config.toml
num_hidden_layers = 11
n_experts = 64
router_score = "softmax"
routed_scale = 3.27
balance_loss = 0.00262
balance_bias = false
init_std_router = 0.032
tie_word_embeddings = false
batch_tokens = [32768, 65536]
max_seq_len = 1024
train_tokens = 466800000
Below are experts of layer 2 (counted from 0) of a mixture-of-experts language model. Rows are named router (the router's row for the expert), up (a neuron's input weights, with its number), down (a neuron's output weights, with its number) and show model dimensions 288-383. Each number is 50 + 15 x the weight over its row's rms, rounded and kept within 0 to 99.
After each expert's rows: "comes before" lists some tokens at least twice as common just after its tokens as in all text; "gets" lists some tokens that make up at least twice as much of what it gets as of all text. This comes from a sample of Wikipedia text that the model never trained on. Tokens count by the router's weight.

# expert 23
router:27 54 60 60 59 39 59 48 46 20 58 58 53 68 53 65 51 81 59 64 15 67 40 50 37 67 25 68 21 37 55 28 22 43 64 72 28 38 40 53 40 42 41 51 56 51 56 53 55 41 61 48 55 61 55 42 57 20 22 60 69 29 45 54 50 59 21 50 59 61 47 54 29 18 26 49 23 35 44 36 15 54 68 51 50 56 72 57 67 85 58 40 64 42 43 63
up80:30 35 62 66 65 42 68 43 50 41 54 71 78 60 39 17 38 77 49 47 46 73 21 37 61 38 52 39 15 53 25 44 36 68 61 32 45 49 28 67 37 41 61 74 44 78 46 47 73 87 41 50 51 76 56 66 56 44 58 57 62 58 29 65 53 38 41 50 51 22 54 56 55 19 36 43 50 72 43 65 61 66 61 48 58 56 55 64 29 37 23 79 50 73 49 60
down80:42 42 55 61 48 48 21 51 44 71 47 67 44 61 45 77 82 65 40 70 51 50 28 56 04 79 59 64 56 33 69 37 50 48 29 69 49 52 45 43 40 63 48 56 49 42 53 52 24 46 22 76 32 52 59 42 69 49 69 60 48 41 64 52 66 68 41 55 69 35 47 52 45 46 56 39 59 44 91 21 30 39 56 73 50 50 41 57 68 48 41 28 46 58 72 57
up81:47 55 44 55 37 62 35 53 26 35 33 48 66 44 45 51 36 29 42 45 42 73 38 44 18 52 58 58 75 58 39 42 64 73 80 42 72 61 77 33 74 24 38 57 54 54 73 23 71 40 33 22 61 74 61 34 60 60 67 73 42 42 44 58 50 64 64 54 62 57 31 48 54 57 50 35 48 50 65 61 55 60 38 65 47 61 41 55 50 32 62 58 54 43 65 42
down81:48 48 55 50 31 49 42 43 34 61 60 39 65 48 70 66 41 32 60 59 61 31 60 58 58 27 63 36 47 51 35 38 55 47 29 31 44 39 53 46 35 44 22 48 41 59 63 61 46 54 51 48 70 38 19 69 85 72 47 51 53 53 60 48 39 53 65 77 34 59 69 57 76 50 51 66 54 65 36 80 53 42 75 67 48 62 28 50 50 64 49 41 28 55 30 59
up82:69 57 47 54 60 65 46 70 30 37 63 29 42 53 36 43 53 58 61 25 47 46 45 48 53 59 64 56 46 63 64 69 44 40 77 56 51 18 69 30 22 49 42 42 50 69 56 48 74 24 37 47 63 70 44 66 46 46 68 49 58 69 50 68 76 62 46 53 39 58 33 75 69 33 48 47 84 60 57 61 64 44 44 32 61 58 59 65 65 24 69 31 73 66 48 40
down82:54 41 54 54 53 29 48 41 33 49 45 83 45 55 63 61 09 53 31 52 50 57 47 57 39 57 19 73 09 50 26 27 26 30 40 66 77 34 47 73 68 69 50 33 63 42 66 47 19 63 60 48 51 57 37 65 40 54 52 40 72 56 44 46 19 59 25 49 52 44 75 23 59 57 37 86 32 25 27 34 40 36 59 80 11 55 53 53 39 62 60 39 60 24 44 71
up83:74 26 52 52 27 58 24 63 71 74 72 44 57 27 41 34 42 74 23 67 73 34 62 48 37 42 26 37 48 49 45 71 70 27 30 61 56 54 69 60 46 55 58 47 50 56 49 47 61 75 50 37 53 61 63 27 37 73 51 64 32 71 57 48 28 19 51 54 49 43 83 66 41 80 48 42 48 65 21 27 28 73 40 69 33 65 63 39 28 37 55 64 78 17 34 48
down83:38 47 75 54 48 38 65 56 20 50 33 67 43 43 45 37 38 55 51 53 28 30 43 52 41 26 40 38 55 63 61 68 52 60 46 52 51 45 43 43 58 46 52 89 54 34 60 24 65 60 50 69 45 71 57 61 41 54 48 49 50 37 62 54 44 35 75 44 90 66 28 37 50 73 54 51 59 53 31 44 41 36 53 25 47 62 32 44 64 44 35 76 51 51 49 36
up84:70 49 51 47 48 67 49 39 34 45 52 52 48 54 59 32 31 59 17 41 71 53 03 55 46 35 43 59 54 71 68 62 45 58 07 30 57 52 63 29 73 39 39 19 63 59 29 43 48 48 51 34 39 44 40 69 27 48 64 21 50 39 61 35 42 43 45 48 45 68 35 60 55 33 58 37 42 37 49 43 74 63 61 33 43 48 45 83 48 43 44 48 53 46 48 59
down84:16 41 56 69 46 64 30 50 10 17 58 61 63 55 15 27 24 71 28 57 50 63 51 49 84 40 61 70 66 33 58 57 61 40 75 64 52 70 42 16 57 52 36 44 73 38 63 67 67 25 38 48 52 28 66 43 44 81 47 52 61 40 31 55 51 45 68 40 50 55 54 62 46 42 38 77 70 56 40 56 30 38 61 62 78 69 36 35 52 80 56 86 53 44 40 67
comes before: "| ", "|", "-", "- ", "The", "|  |"
gets: "\n", "\n\n", " also", " has", " research", " "

# expert 50
router:52 61 54 55 56 65 77 45 44 43 49 39 37 44 28 67 53 31 32 36 34 59 19 54 78 44 77 55 55 46 62 21 60 39 58 43 49 59 60 57 54 39 38 32 56 32 45 70 58 56 44 49 60 58 73 56 65 62 60 75 61 43 61 26 76 44 61 73 28 30 74 50 28 73 57 46 15 25 43 28 68 69 54 54 27 70 42 52 33 48 45 64 58 41 33 52
up7:57 49 40 82 72 48 20 39 43 46 53 33 52 32 66 64 48 73 45 80 55 47 34 34 58 33 42 49 85 54 34 44 56 67 32 63 43 64 71 45 42 63 53 40 44 49 55 55 44 71 41 39 32 54 54 28 41 14 52 42 61 27 71 43 70 64 45 48 61 48 54 44 51 77 53 58 48 61 39 68 52 40 68 53 80 39 62 33 69 17 42 80 76 40 34 36
down7:60 45 70 71 34 48 34 33 41 57 36 21 64 34 47 39 38 21 40 48 36 60 25 48 67 50 55 65 22 51 49 36 46 64 53 58 56 41 68 59 68 63 60 44 32 52 19 47 63 56 39 48 59 59 59 43 64 48 63 84 54 63 71 66 52 33 61 45 14 36 40 62 54 45 59 66 87 43 59 57 53 15 44 38 39 41 41 19 65 53 65 49 65 43 59 55
up8:60 39 68 65 53 43 57 40 64 74 37 55 47 50 30 69 85 49 47 55 58 50 47 73 48 81 76 35 49 40 28 41 33 55 62 31 43 64 40 27 48 60 47 50 46 23 53 63 63 38 51 26 32 46 48 78 41 76 07 53 50 60 40 76 46 72 53 31 63 57 35 53 63 51 57 53 54 77 38 40 42 56 58 46 39 37 38 41 48 56 48 41 68 78 48 43
down8:68 44 63 50 35 74 32 59 45 38 40 31 44 43 40 33 55 65 60 72 63 60 66 60 69 41 18 60 54 72 44 58 57 45 41 65 63 54 40 28 44 19 52 01 55 39 65 60 29 42 41 26 53 44 34 50 37 52 69 74 67 29 57 32 58 78 54 67 79 62 37 55 41 59 42 42 43 57 57 25 46 38 57 75 86 42 47 57 75 48 25 67 30 38 55 36
up9:55 48 46 70 36 73 60 61 51 61 47 40 27 35 53 74 53 57 55 36 30 40 70 64 22 48 36 59 50 97 26 63 43 34 73 23 35 48 59 49 37 44 63 61 40 46 54 63 50 40 52 28 42 65 60 41 36 42 50 56 66 23 38 24 28 27 40 42 51 66 53 63 34 63 40 57 37 61 49 47 59 53 61 24 41 36 71 70 66 30 41 62 62 50 46 71
down9:25 45 80 35 82 45 51 27 48 46 49 79 46 48 59 40 44 30 52 69 62 59 36 59 29 67 70 39 37 52 42 43 52 44 55 54 50 46 41 50 36 37 56 47 57 49 30 23 67 41 32 51 37 22 43 33 56 57 62 54 48 45 53 39 40 38 63 46 55 05 65 24 42 38 27 60 43 33 57 65 39 30 39 42 48 57 43 56 28 37 33 73 29 47 50 58
up10:38 66 41 63 54 30 37 35 63 51 58 64 55 49 42 24 77 35 61 41 40 52 48 43 62 56 59 63 55 35 30 47 27 49 24 38 19 45 88 44 35 44 65 54 55 73 69 31 45 64 66 48 51 20 63 20 36 50 60 46 37 58 18 47 63 92 32 74 64 65 49 46 58 72 72 50 37 26 49 48 56 53 64 29 60 55 60 39 77 76 67 38 47 47 31 50
down10:52 40 53 48 62 43 49 56 47 63 55 58 46 54 32 90 38 40 38 41 40 63 47 42 43 49 33 59 53 68 60 57 23 82 26 60 54 67 54 64 58 45 36 36 38 46 53 33 43 41 79 73 47 53 68 62 54 76 55 40 66 48 46 68 69 28 64 64 40 51 53 53 68 47 52 60 73 44 50 62 42 37 55 42 71 33 43 71 60 40 51 45 47 57 50 59
up11:73 50 41 29 31 61 62 31 48 40 55 43 46 56 47 62 37 95 51 49 33 30 53 64 38 51 78 67 47 38 43 30 64 58 73 36 54 56 40 71 38 57 63 66 42 35 15 47 39 35 78 57 31 51 42 29 51 71 14 49 31 61 70 43 67 62 32 70 38 32 57 53 52 59 52 60 46 86 71 34 49 15 40 49 30 53 44 47 59 43 40 49 62 56 47 59
down11:64 55 31 50 44 40 24 35 52 66 57 41 51 67 33 10 70 57 44 46 56 57 15 46 22 70 80 23 46 45 47 38 42 46 53 41 44 42 35 51 71 51 64 58 63 56 33 62 65 50 09 50 45 72 49 49 67 63 48 62 66 64 54 44 71 40 69 75 44 54 50 53 76 41 41 45 43 69 47 40 36 79 77 61 70 30 23 39 65 42 67 62 53 49 77 44
comes before: "2", "1", "| ", "3", "4", "5"
gets: "| ", "\n", "- ", "|", " for", " with"

# expert 32
router:67 51 27 38 35 48 73 46 34 76 57 45 48 48 65 33 51 43 40 65 58 63 59 60 41 43 60 54 45 49 49 46 44 68 54 48 74 46 62 58 56 37 46 61 39 64 22 25 74 50 59 60 40 42 38 13 32 64 72 80 50 44 50 40 49 65 35 34 40 40 27 34 38 25 62 44 70 20 42 36 10 73 42 30 59 44 59 72 72 57 38 69 68 44 38 32
up0:50 80 61 39 46 49 49 78 52 51 73 49 77 41 51 30 33 27 35 41 62 41 46 42 20 58 34 58 67 64 48 68 38 68 68 52 41 55 60 54 68 43 47 52 61 53 23 39 35 52 20 37 51 44 26 44 66 23 44 45 80 40 16 53 79 56 49 52 37 27 53 84 59 71 25 35 65 42 71 71 71 36 83 58 51 38 27 51 57 56 57 50 50 66 50 26
down0:58 55 52 44 74 55 24 16 53 43 71 52 40 47 29 34 74 46 72 54 63 60 44 74 52 58 58 59 73 53 51 52 28 65 46 27 72 20 28 75 58 22 41 83 63 60 58 67 37 51 69 55 34 43 48 73 44 68 57 26 43 64 50 57 38 60 63 26 61 35 45 16 42 49 38 35 47 54 34 51 52 52 39 37 48 32 73 35 59 55 59 53 75 20 49 52
up1:58 59 51 41 77 47 45 58 72 44 43 30 40 00 62 58 25 61 62 53 42 52 66 44 68 66 39 84 64 65 52 62 46 57 44 55 36 65 77 46 38 34 29 36 29 51 64 45 44 50 60 26 54 50 34 54 73 44 32 53 47 48 34 54 71 78 41 73 42 32 34 50 24 66 61 37 19 47 75 65 37 61 41 68 55 56 74 81 85 38 51 56 73 30 44 53
down1:43 64 89 40 31 48 56 50 45 48 76 85 68 80 49 49 44 63 57 63 73 44 43 89 47 43 57 46 45 31 51 73 62 29 44 33 49 38 00 50 58 40 55 51 77 50 69 59 64 52 52 67 31 42 63 72 52 40 60 32 57 67 45 44 38 14 93 50 62 47 54 38 31 38 65 88 69 51 51 67 56 56 35 34 48 36 66 43 66 70 53 57 46 25 46 52
up2:59 71 39 50 35 49 50 33 56 63 52 38 49 30 72 55 64 46 22 16 44 47 67 58 51 68 51 37 72 49 57 31 51 29 63 48 55 55 19 59 43 56 52 46 75 24 55 74 54 39 50 46 63 31 54 27 40 44 64 61 41 40 43 56 49 45 67 51 78 48 19 92 53 67 36 29 48 41 25 73 43 49 34 56 25 50 28 60 41 33 56 44 37 31 63 37
down2:58 62 53 68 48 53 42 51 33 68 81 77 32 56 78 60 52 45 50 23 43 34 35 62 48 59 54 18 51 56 48 48 47 48 61 46 67 39 49 42 40 67 30 49 81 37 50 34 43 52 28 49 49 30 66 35 66 56 67 55 39 41 66 37 53 45 41 26 74 49 14 64 33 70 48 47 55 39 39 49 62 54 28 65 51 34 41 70 39 77 40 51 25 59 42 40
up3:38 47 54 50 40 36 17 20 56 55 70 22 49 34 42 52 56 60 49 37 73 44 52 51 56 55 48 46 75 59 70 04 57 35 41 48 34 48 75 22 65 56 66 46 67 26 67 26 78 29 55 32 39 66 40 37 29 54 46 45 51 38 59 51 32 59 42 41 34 55 35 54 67 48 69 40 53 65 67 45 60 37 56 47 48 52 25 55 37 24 19 40 35 48 55 32
down3:05 43 55 37 38 25 25 25 66 27 62 59 58 73 63 43 57 53 45 12 35 64 59 46 47 51 35 60 54 25 77 40 31 38 19 64 57 37 66 60 65 82 30 58 56 65 43 37 74 33 40 53 64 48 33 67 60 40 35 46 30 39 47 51 50 48 46 58 57 56 48 65 46 46 46 56 45 54 63 45 41 50 83 54 62 46 19 26 52 39 51 60 33 26 58 48
up4:50 45 48 62 46 61 39 58 59 45 28 54 41 49 86 70 29 23 38 45 20 69 44 78 38 57 76 51 60 36 54 51 89 60 33 59 39 47 55 48 55 39 37 37 33 51 68 43 64 32 18 24 44 59 57 70 29 74 72 52 48 53 53 50 79 36 49 71 40 48 86 49 54 41 56 80 36 52 61 51 47 30 37 49 33 34 70 44 45 51 36 58 55 48 48 49
down4:65 60 79 47 57 63 80 30 37 47 16 45 36 46 76 45 71 64 40 55 53 61 37 35 78 69 60 43 16 22 60 38 87 42 45 52 44 35 52 53 59 40 69 66 63 59 72 61 40 58 23 45 39 56 49 68 57 30 51 78 46 27 35 60 62 58 66 45 43 66 58 83 63 35 32 38 24 46 49 82 64 55 51 47 28 40 40 51 42 36 75 45 55 30 67 43
comes before: "\n", "\n\n", " The", "ian", " He", "025"
gets: "==", " ==", "===", "==History==", " ===", "==Early life=="

# expert 59
router:50 55 79 30 70 36 65 51 46 24 37 19 53 37 52 45 58 50 39 19 45 35 60 62 44 32 75 42 32 48 53 62 61 29 36 44 34 62 49 25 76 60 58 58 71 67 46 40 36 43 58 28 20 64 32 69 50 44 65 73 52 28 47 68 56 51 64 50 46 32 69 51 57 35 53 16 42 65 55 52 54 56 55 51 17 42 61 37 49 27 21 46 41 74 69 63
up0:51 30 47 52 55 67 44 66 75 36 73 55 51 47 72 60 63 56 49 56 77 48 49 64 51 44 51 30 47 42 64 73 51 55 60 39 49 50 14 38 27 39 59 54 78 58 67 40 66 59 56 63 63 49 34 51 28 33 27 69 53 30 38 62 53 66 54 51 59 59 48 40 80 80 58 17 90 56 75 88 41 50 33 65 73 10 75 43 50 27 39 64 59 45 75 69
down0:37 50 43 76 45 40 32 28 47 40 36 30 73 53 49 55 55 37 73 48 26 36 51 60 59 54 46 35 67 35 72 23 41 35 48 67 62 29 36 40 42 38 80 43 69 37 50 38 59 34 51 44 57 60 56 38 30 41 74 77 43 49 40 85 64 39 64 42 60 49 50 31 60 49 70 39 46 45 34 62 63 70 32 59 58 19 42 25 46 57 32 37 18 42 71 67
up1:34 35 47 76 71 38 33 28 34 67 53 52 51 48 37 39 52 43 42 46 60 36 34 41 66 42 83 47 56 59 14 66 65 63 47 88 17 44 52 43 21 40 66 56 67 53 63 47 49 44 43 52 50 49 59 47 21 42 51 23 43 45 51 26 65 56 59 50 49 54 33 71 53 43 71 68 60 39 32 53 31 40 58 54 34 58 26 36 29 73 67 61 53 69 58 30
down1:71 43 91 48 44 37 56 61 57 65 73 67 61 22 26 64 43 56 37 45 47 25 39 73 58 63 36 36 61 65 60 45 69 44 39 83 47 63 81 37 53 38 52 81 44 38 56 68 58 16 45 38 67 87 74 54 45 48 60 56 65 50 56 61 37 32 49 41 33 65 44 38 45 59 46 40 48 50 34 71 38 34 68 14 56 69 66 39 48 65 49 55 51 56 41 13
up2:59 63 41 51 43 57 40 69 63 76 44 41 36 39 71 37 56 65 50 68 31 49 40 64 59 51 50 73 57 61 51 45 43 47 17 38 52 83 62 60 65 42 62 57 41 77 68 41 40 65 70 43 52 21 36 60 46 59 58 30 74 44 55 50 44 52 32 39 09 34 49 64 83 49 60 51 52 44 29 51 55 67 31 38 62 38 42 54 47 20 32 50 43 35 60 49
down2:73 54 76 66 49 58 57 35 78 65 60 37 49 72 52 65 50 35 46 51 66 58 32 36 55 48 42 60 35 48 59 66 60 68 32 50 46 32 64 60 53 63 51 11 50 66 50 29 44 43 53 62 52 44 09 24 39 56 49 51 74 50 55 46 54 51 60 61 45 59 78 67 63 79 31 55 42 31 37 49 81 56 32 62 56 99 59 63 67 40 37 34 48 46 58 58
up3:46 39 57 84 66 54 69 61 46 69 22 55 72 52 28 63 73 31 58 36 38 20 28 49 37 53 46 65 66 42 46 43 70 55 69 54 39 61 43 33 39 63 19 38 37 60 81 61 38 70 57 52 41 34 29 60 60 53 68 28 44 13 58 59 25 29 59 54 60 20 49 35 32 53 35 44 56 58 64 75 34 43 72 34 57 78 78 52 59 35 65 43 47 56 46 33
down3:39 52 47 31 46 71 53 54 23 65 54 69 49 36 41 70 48 30 65 74 60 62 55 52 41 61 24 44 47 48 51 61 75 43 84 61 64 51 22 48 42 75 48 42 16 75 47 23 36 59 54 58 42 53 27 64 65 47 57 49 51 65 66 49 51 28 48 43 62 21 48 54 39 46 54 25 79 52 45 42 48 63 46 64 61 46 53 62 33 47 36 56 42 37 72 51
up4:63 44 30 60 66 62 60 65 38 58 33 39 52 45 78 56 62 60 82 32 59 40 54 42 62 59 56 70 54 51 52 49 67 28 47 37 49 42 28 53 47 66 45 61 74 33 75 27 39 62 54 99 59 76 55 60 53 59 49 20 38 64 30 50 12 65 48 58 63 55 64 31 41 47 56 70 43 69 44 66 37 34 77 43 40 43 53 61 48 49 37 51 57 14 46 57
down4:51 55 30 42 77 67 63 60 40 54 29 38 77 48 34 66 47 28 61 49 77 30 43 33 63 48 59 64 26 52 59 54 26 21 65 56 42 43 25 62 60 62 50 35 57 53 59 49 50 39 38 28 44 53 15 53 55 58 44 53 41 50 56 35 44 61 56 59 43 41 44 21 53 58 53 13 60 59 56 50 40 45 64 45 37 29 47 48 55 44 50 35 39 62 49 50
comes before: "2", "1", "3", "4", "10", "6"
gets: ", ", " (", " in ", "In ", " In ", " "

# expert 27
router:30 59 40 92 50 67 49 41 46 29 14 51 68 66 33 62 32 42 64 30 16 59 55 46 55 41 44 59 75 23 63 45 55 28 55 49 48 37 42 45 57 56 71 37 65 36 48 61 33 51 66 53 26 44 52 62 63 57 45 26 67 30 51 43 31 25 61 36 32 32 33 59 61 49 43 44 35 83 25 50 36 46 39 61 47 53 70 72 48 60 48 62 44 63 80 45
up7:90 47 15 45 52 35 61 29 54 38 37 46 50 14 42 50 39 59 46 38 33 56 56 66 52 39 29 63 63 80 67 54 51 69 50 38 45 78 55 51 78 79 25 64 44 50 44 51 55 66 33 42 55 48 52 58 79 44 60 66 58 57 56 55 68 22 56 30 44 25 48 47 42 61 45 54 52 46 42 47 08 34 44 40 38 69 43 44 43 72 65 28 61 48 45 56
down7:52 41 49 42 27 24 50 38 65 57 32 60 50 83 36 36 72 64 55 51 11 76 32 44 33 26 31 59 57 53 15 50 73 37 53 59 42 61 28 32 51 51 42 29 47 35 75 23 36 32 28 47 40 47 51 55 74 76 39 57 55 34 69 57 51 59 37 57 38 13 34 49 48 50 54 65 51 54 59 61 41 29 54 34 34 83 65 59 44 50 64 36 59 36 28 55
up8:59 46 59 68 60 47 78 17 41 23 58 26 23 58 86 54 67 48 45 19 35 52 25 62 58 39 59 53 54 24 90 31 48 40 55 43 53 38 66 51 69 81 49 45 69 48 50 58 58 46 49 47 33 62 64 43 43 58 41 40 62 60 61 50 51 42 92 30 43 39 65 58 30 56 62 70 56 43 54 17 35 75 77 51 30 07 26 75 56 66 37 51 83 60 39 66
down8:79 60 63 54 42 36 48 60 60 50 55 45 50 51 31 37 31 65 36 64 46 30 39 42 61 20 51 36 42 57 62 58 63 60 40 56 59 48 51 21 15 35 34 63 59 27 32 64 37 42 64 43 37 60 35 57 27 19 80 26 65 58 35 31 36 22 48 51 58 18 56 40 54 66 72 42 45 55 38 54 38 48 66 32 55 62 29 42 40 44 32 65 58 29 28 40
up9:61 54 22 49 64 40 42 50 26 57 66 32 66 42 55 36 48 35 48 64 43 60 46 57 69 43 51 49 53 47 53 41 39 83 47 67 47 68 48 77 71 45 38 55 67 34 60 40 34 41 73 64 08 53 57 55 17 38 46 51 74 51 48 41 81 61 71 40 40 40 62 73 64 51 58 81 65 87 31 65 55 47 74 68 47 57 30 46 62 50 35 48 62 38 24 39
down9:44 63 64 50 42 48 52 61 32 39 66 71 36 30 00 67 37 41 53 58 48 62 30 48 62 56 57 49 63 61 74 54 60 50 59 69 40 23 60 47 46 40 47 42 46 81 50 25 77 39 61 55 63 55 34 56 18 52 64 40 51 43 44 30 59 62 47 74 62 34 38 39 58 15 61 48 69 74 56 43 43 30 62 45 81 40 67 51 48 49 48 52 54 65 46 69
up10:63 46 43 69 65 53 13 35 63 73 64 36 43 41 70 42 31 59 83 54 52 60 51 52 59 39 36 41 52 25 48 65 52 59 53 51 54 67 54 41 54 15 41 42 64 40 45 56 14 45 31 51 33 52 31 45 60 53 21 57 74 31 55 25 37 64 48 43 35 58 33 57 58 32 27 35 51 63 39 35 38 10 61 69 64 40 69 45 27 45 44 34 61 53 32 53
down10:50 60 68 59 38 27 51 41 52 34 34 25 99 66 80 54 64 53 50 22 50 46 46 61 41 38 27 49 52 46 73 53 54 39 44 52 50 36 38 65 44 54 44 45 52 40 63 40 48 46 52 54 56 20 40 41 36 40 43 27 37 40 43 51 44 60 36 29 26 54 59 59 48 63 78 52 34 56 67 68 31 48 00 27 46 50 60 54 58 45 67 35 63 41 49 69
up11:52 40 55 63 63 58 29 46 34 51 34 54 57 38 59 69 51 59 43 53 47 12 60 73 70 52 52 64 62 34 52 64 71 50 67 38 41 29 34 58 34 82 52 53 49 34 12 51 70 43 48 68 33 48 64 58 46 57 55 46 30 11 41 31 32 36 55 59 44 50 42 60 41 64 49 90 48 69 72 56 45 63 17 43 59 50 76 65 34 32 24 52 54 56 55 35
down11:35 48 45 40 58 47 70 61 47 67 43 49 25 36 17 24 46 60 55 44 26 57 50 65 39 54 48 57 41 68 64 52 46 36 56 00 49 39 45 19 40 34 57 52 45 53 30 55 40 62 41 15 48 46 40 53 65 44 82 68 61 47 51 72 37 58 46 52 52 60 54 54 51 66 39 40 64 53 74 36 62 41 69 16 72 74 31 52 61 47 68 40 47 34 47 69
comes before: "1", "2", "0", "3", "4", "6"
gets: "–", " | ", "-", ", ", " to ", "; "

# expert 42
router:47 68 63 54 44 42 51 28 32 53 37 53 81 47 30 45 57 34 26 66 53 60 24 61 50 41 48 68 11 55 54 61 45 59 60 61 41 47 74 51 40 28 31 39 62 57 30 31 65 68 42 66 51 36 45 50 56 59 69 66 48 49 70 67 68 55 55 42 68 11 54 45 29 39 72 67 47 43 43 47 61 40 52 21 65 33 57 64 75 64 65 57 57 38 37 51
up0:82 44 41 51 30 62 40 36 42 67 44 47 37 62 38 39 48 55 55 57 75 56 43 38 46 45 52 47 39 20 42 68 46 67 58 36 44 42 38 22 37 52 56 71 48 34 43 45 43 48 30 59 32 43 27 47 46 71 60 45 67 52 32 51 58 59 51 43 67 64 26 51 39 48 56 81 70 28 35 31 49 42 66 36 56 70 45 42 50 37 51 99 46 45 09 49
down0:41 56 38 32 53 27 58 43 55 51 46 72 73 39 26 32 35 57 24 44 62 55 71 75 49 44 38 67 47 53 13 50 43 69 82 23 64 26 51 54 24 26 58 36 70 90 52 31 42 67 75 56 47 78 79 68 67 52 65 55 29 53 44 57 54 62 51 56 46 08 67 40 53 65 36 50 47 64 53 64 58 70 41 33 37 45 37 75 45 53 59 39 55 40 49 50
up1:51 43 22 68 39 47 69 79 51 35 50 40 68 48 70 37 51 68 71 64 44 43 39 41 67 49 58 42 53 62 52 47 49 43 45 37 63 29 79 47 52 44 75 27 26 44 51 30 75 38 35 34 31 76 69 60 53 55 38 90 76 36 24 58 54 37 11 42 37 62 68 36 62 67 46 40 59 51 38 24 60 52 48 44 54 66 41 63 75 57 40 52 28 42 32 45
down1:53 49 48 41 64 68 46 40 48 40 42 57 39 60 64 72 41 53 67 50 35 84 71 62 75 65 52 47 46 59 67 80 49 47 59 50 31 58 51 52 48 48 53 63 41 49 37 50 23 52 27 47 55 40 66 56 59 53 48 55 31 37 51 37 35 54 64 55 61 53 27 51 45 33 84 36 74 83 47 45 26 63 53 64 49 45 37 34 57 46 84 34 53 45 33 46
up2:45 55 73 34 48 19 43 80 44 43 73 47 91 40 62 69 76 51 21 25 61 46 61 38 40 34 40 84 61 68 40 82 50 68 33 39 53 69 34 46 59 45 51 40 61 45 61 56 61 35 48 28 65 46 32 46 51 56 49 68 24 56 73 67 75 71 42 43 52 37 44 88 42 39 55 66 63 40 38 30 28 64 44 55 69 40 51 47 59 71 57 40 42 51 53 56
down2:24 63 52 30 40 67 39 33 58 39 38 69 14 43 68 33 45 60 48 60 43 75 49 60 68 35 46 86 63 32 33 83 47 38 38 60 55 40 70 38 51 38 25 71 52 50 77 48 35 60 53 83 38 37 55 49 43 21 56 42 58 67 68 67 49 49 38 55 56 41 56 56 29 41 53 31 46 48 42 69 48 38 37 63 69 37 37 54 58 40 56 50 27 53 37 65
up3:81 41 48 35 69 46 55 72 38 26 88 56 61 69 55 22 44 29 60 46 31 52 63 41 39 44 46 74 15 84 47 40 52 63 46 38 60 49 75 45 38 56 74 40 47 63 57 45 76 46 42 37 77 68 37 75 43 51 50 70 26 66 38 26 72 42 49 66 51 48 46 34 48 54 55 50 51 47 57 37 56 32 42 26 51 36 54 40 54 54 79 38 42 46 01 42
down3:64 35 45 56 56 41 65 37 63 45 50 38 45 32 44 87 57 83 51 59 68 63 53 61 29 58 39 53 72 33 48 61 68 73 62 39 25 20 52 85 58 63 61 57 45 44 53 56 34 37 65 38 52 39 75 38 70 54 56 30 63 46 51 84 44 36 55 56 45 66 32 49 41 47 35 51 55 67 37 68 51 53 32 39 68 51 75 53 49 43 33 63 62 55 63 69
up4:50 72 55 52 50 57 35 38 49 41 56 54 64 32 22 59 60 59 45 40 36 25 59 99 69 24 33 62 64 63 52 62 53 74 45 48 52 68 58 52 19 50 29 59 58 38 47 53 25 43 36 54 33 35 20 54 72 72 63 30 39 17 85 64 56 51 49 22 52 50 32 79 30 72 44 63 59 52 52 36 47 88 25 43 40 48 37 54 32 71 62 54 35 95 61 52
down4:40 50 59 44 34 39 49 51 27 34 23 14 48 37 32 08 48 43 13 43 13 57 43 37 69 49 53 47 30 20 60 64 57 57 47 62 59 46 38 39 39 67 20 37 64 45 30 59 38 17 42 42 56 23 69 46 44 37 67 41 67 72 70 74 35 39 35 37 43 40 69 61 52 31 33 47 59 60 45 38 30 37 42 53 42 16 51 50 42 57 40 62 36 70 67 46
comes before: "\n", "\n\n", " the", " other", " an", " those"
gets: "===", "==", " ===", " ==", "====", " both"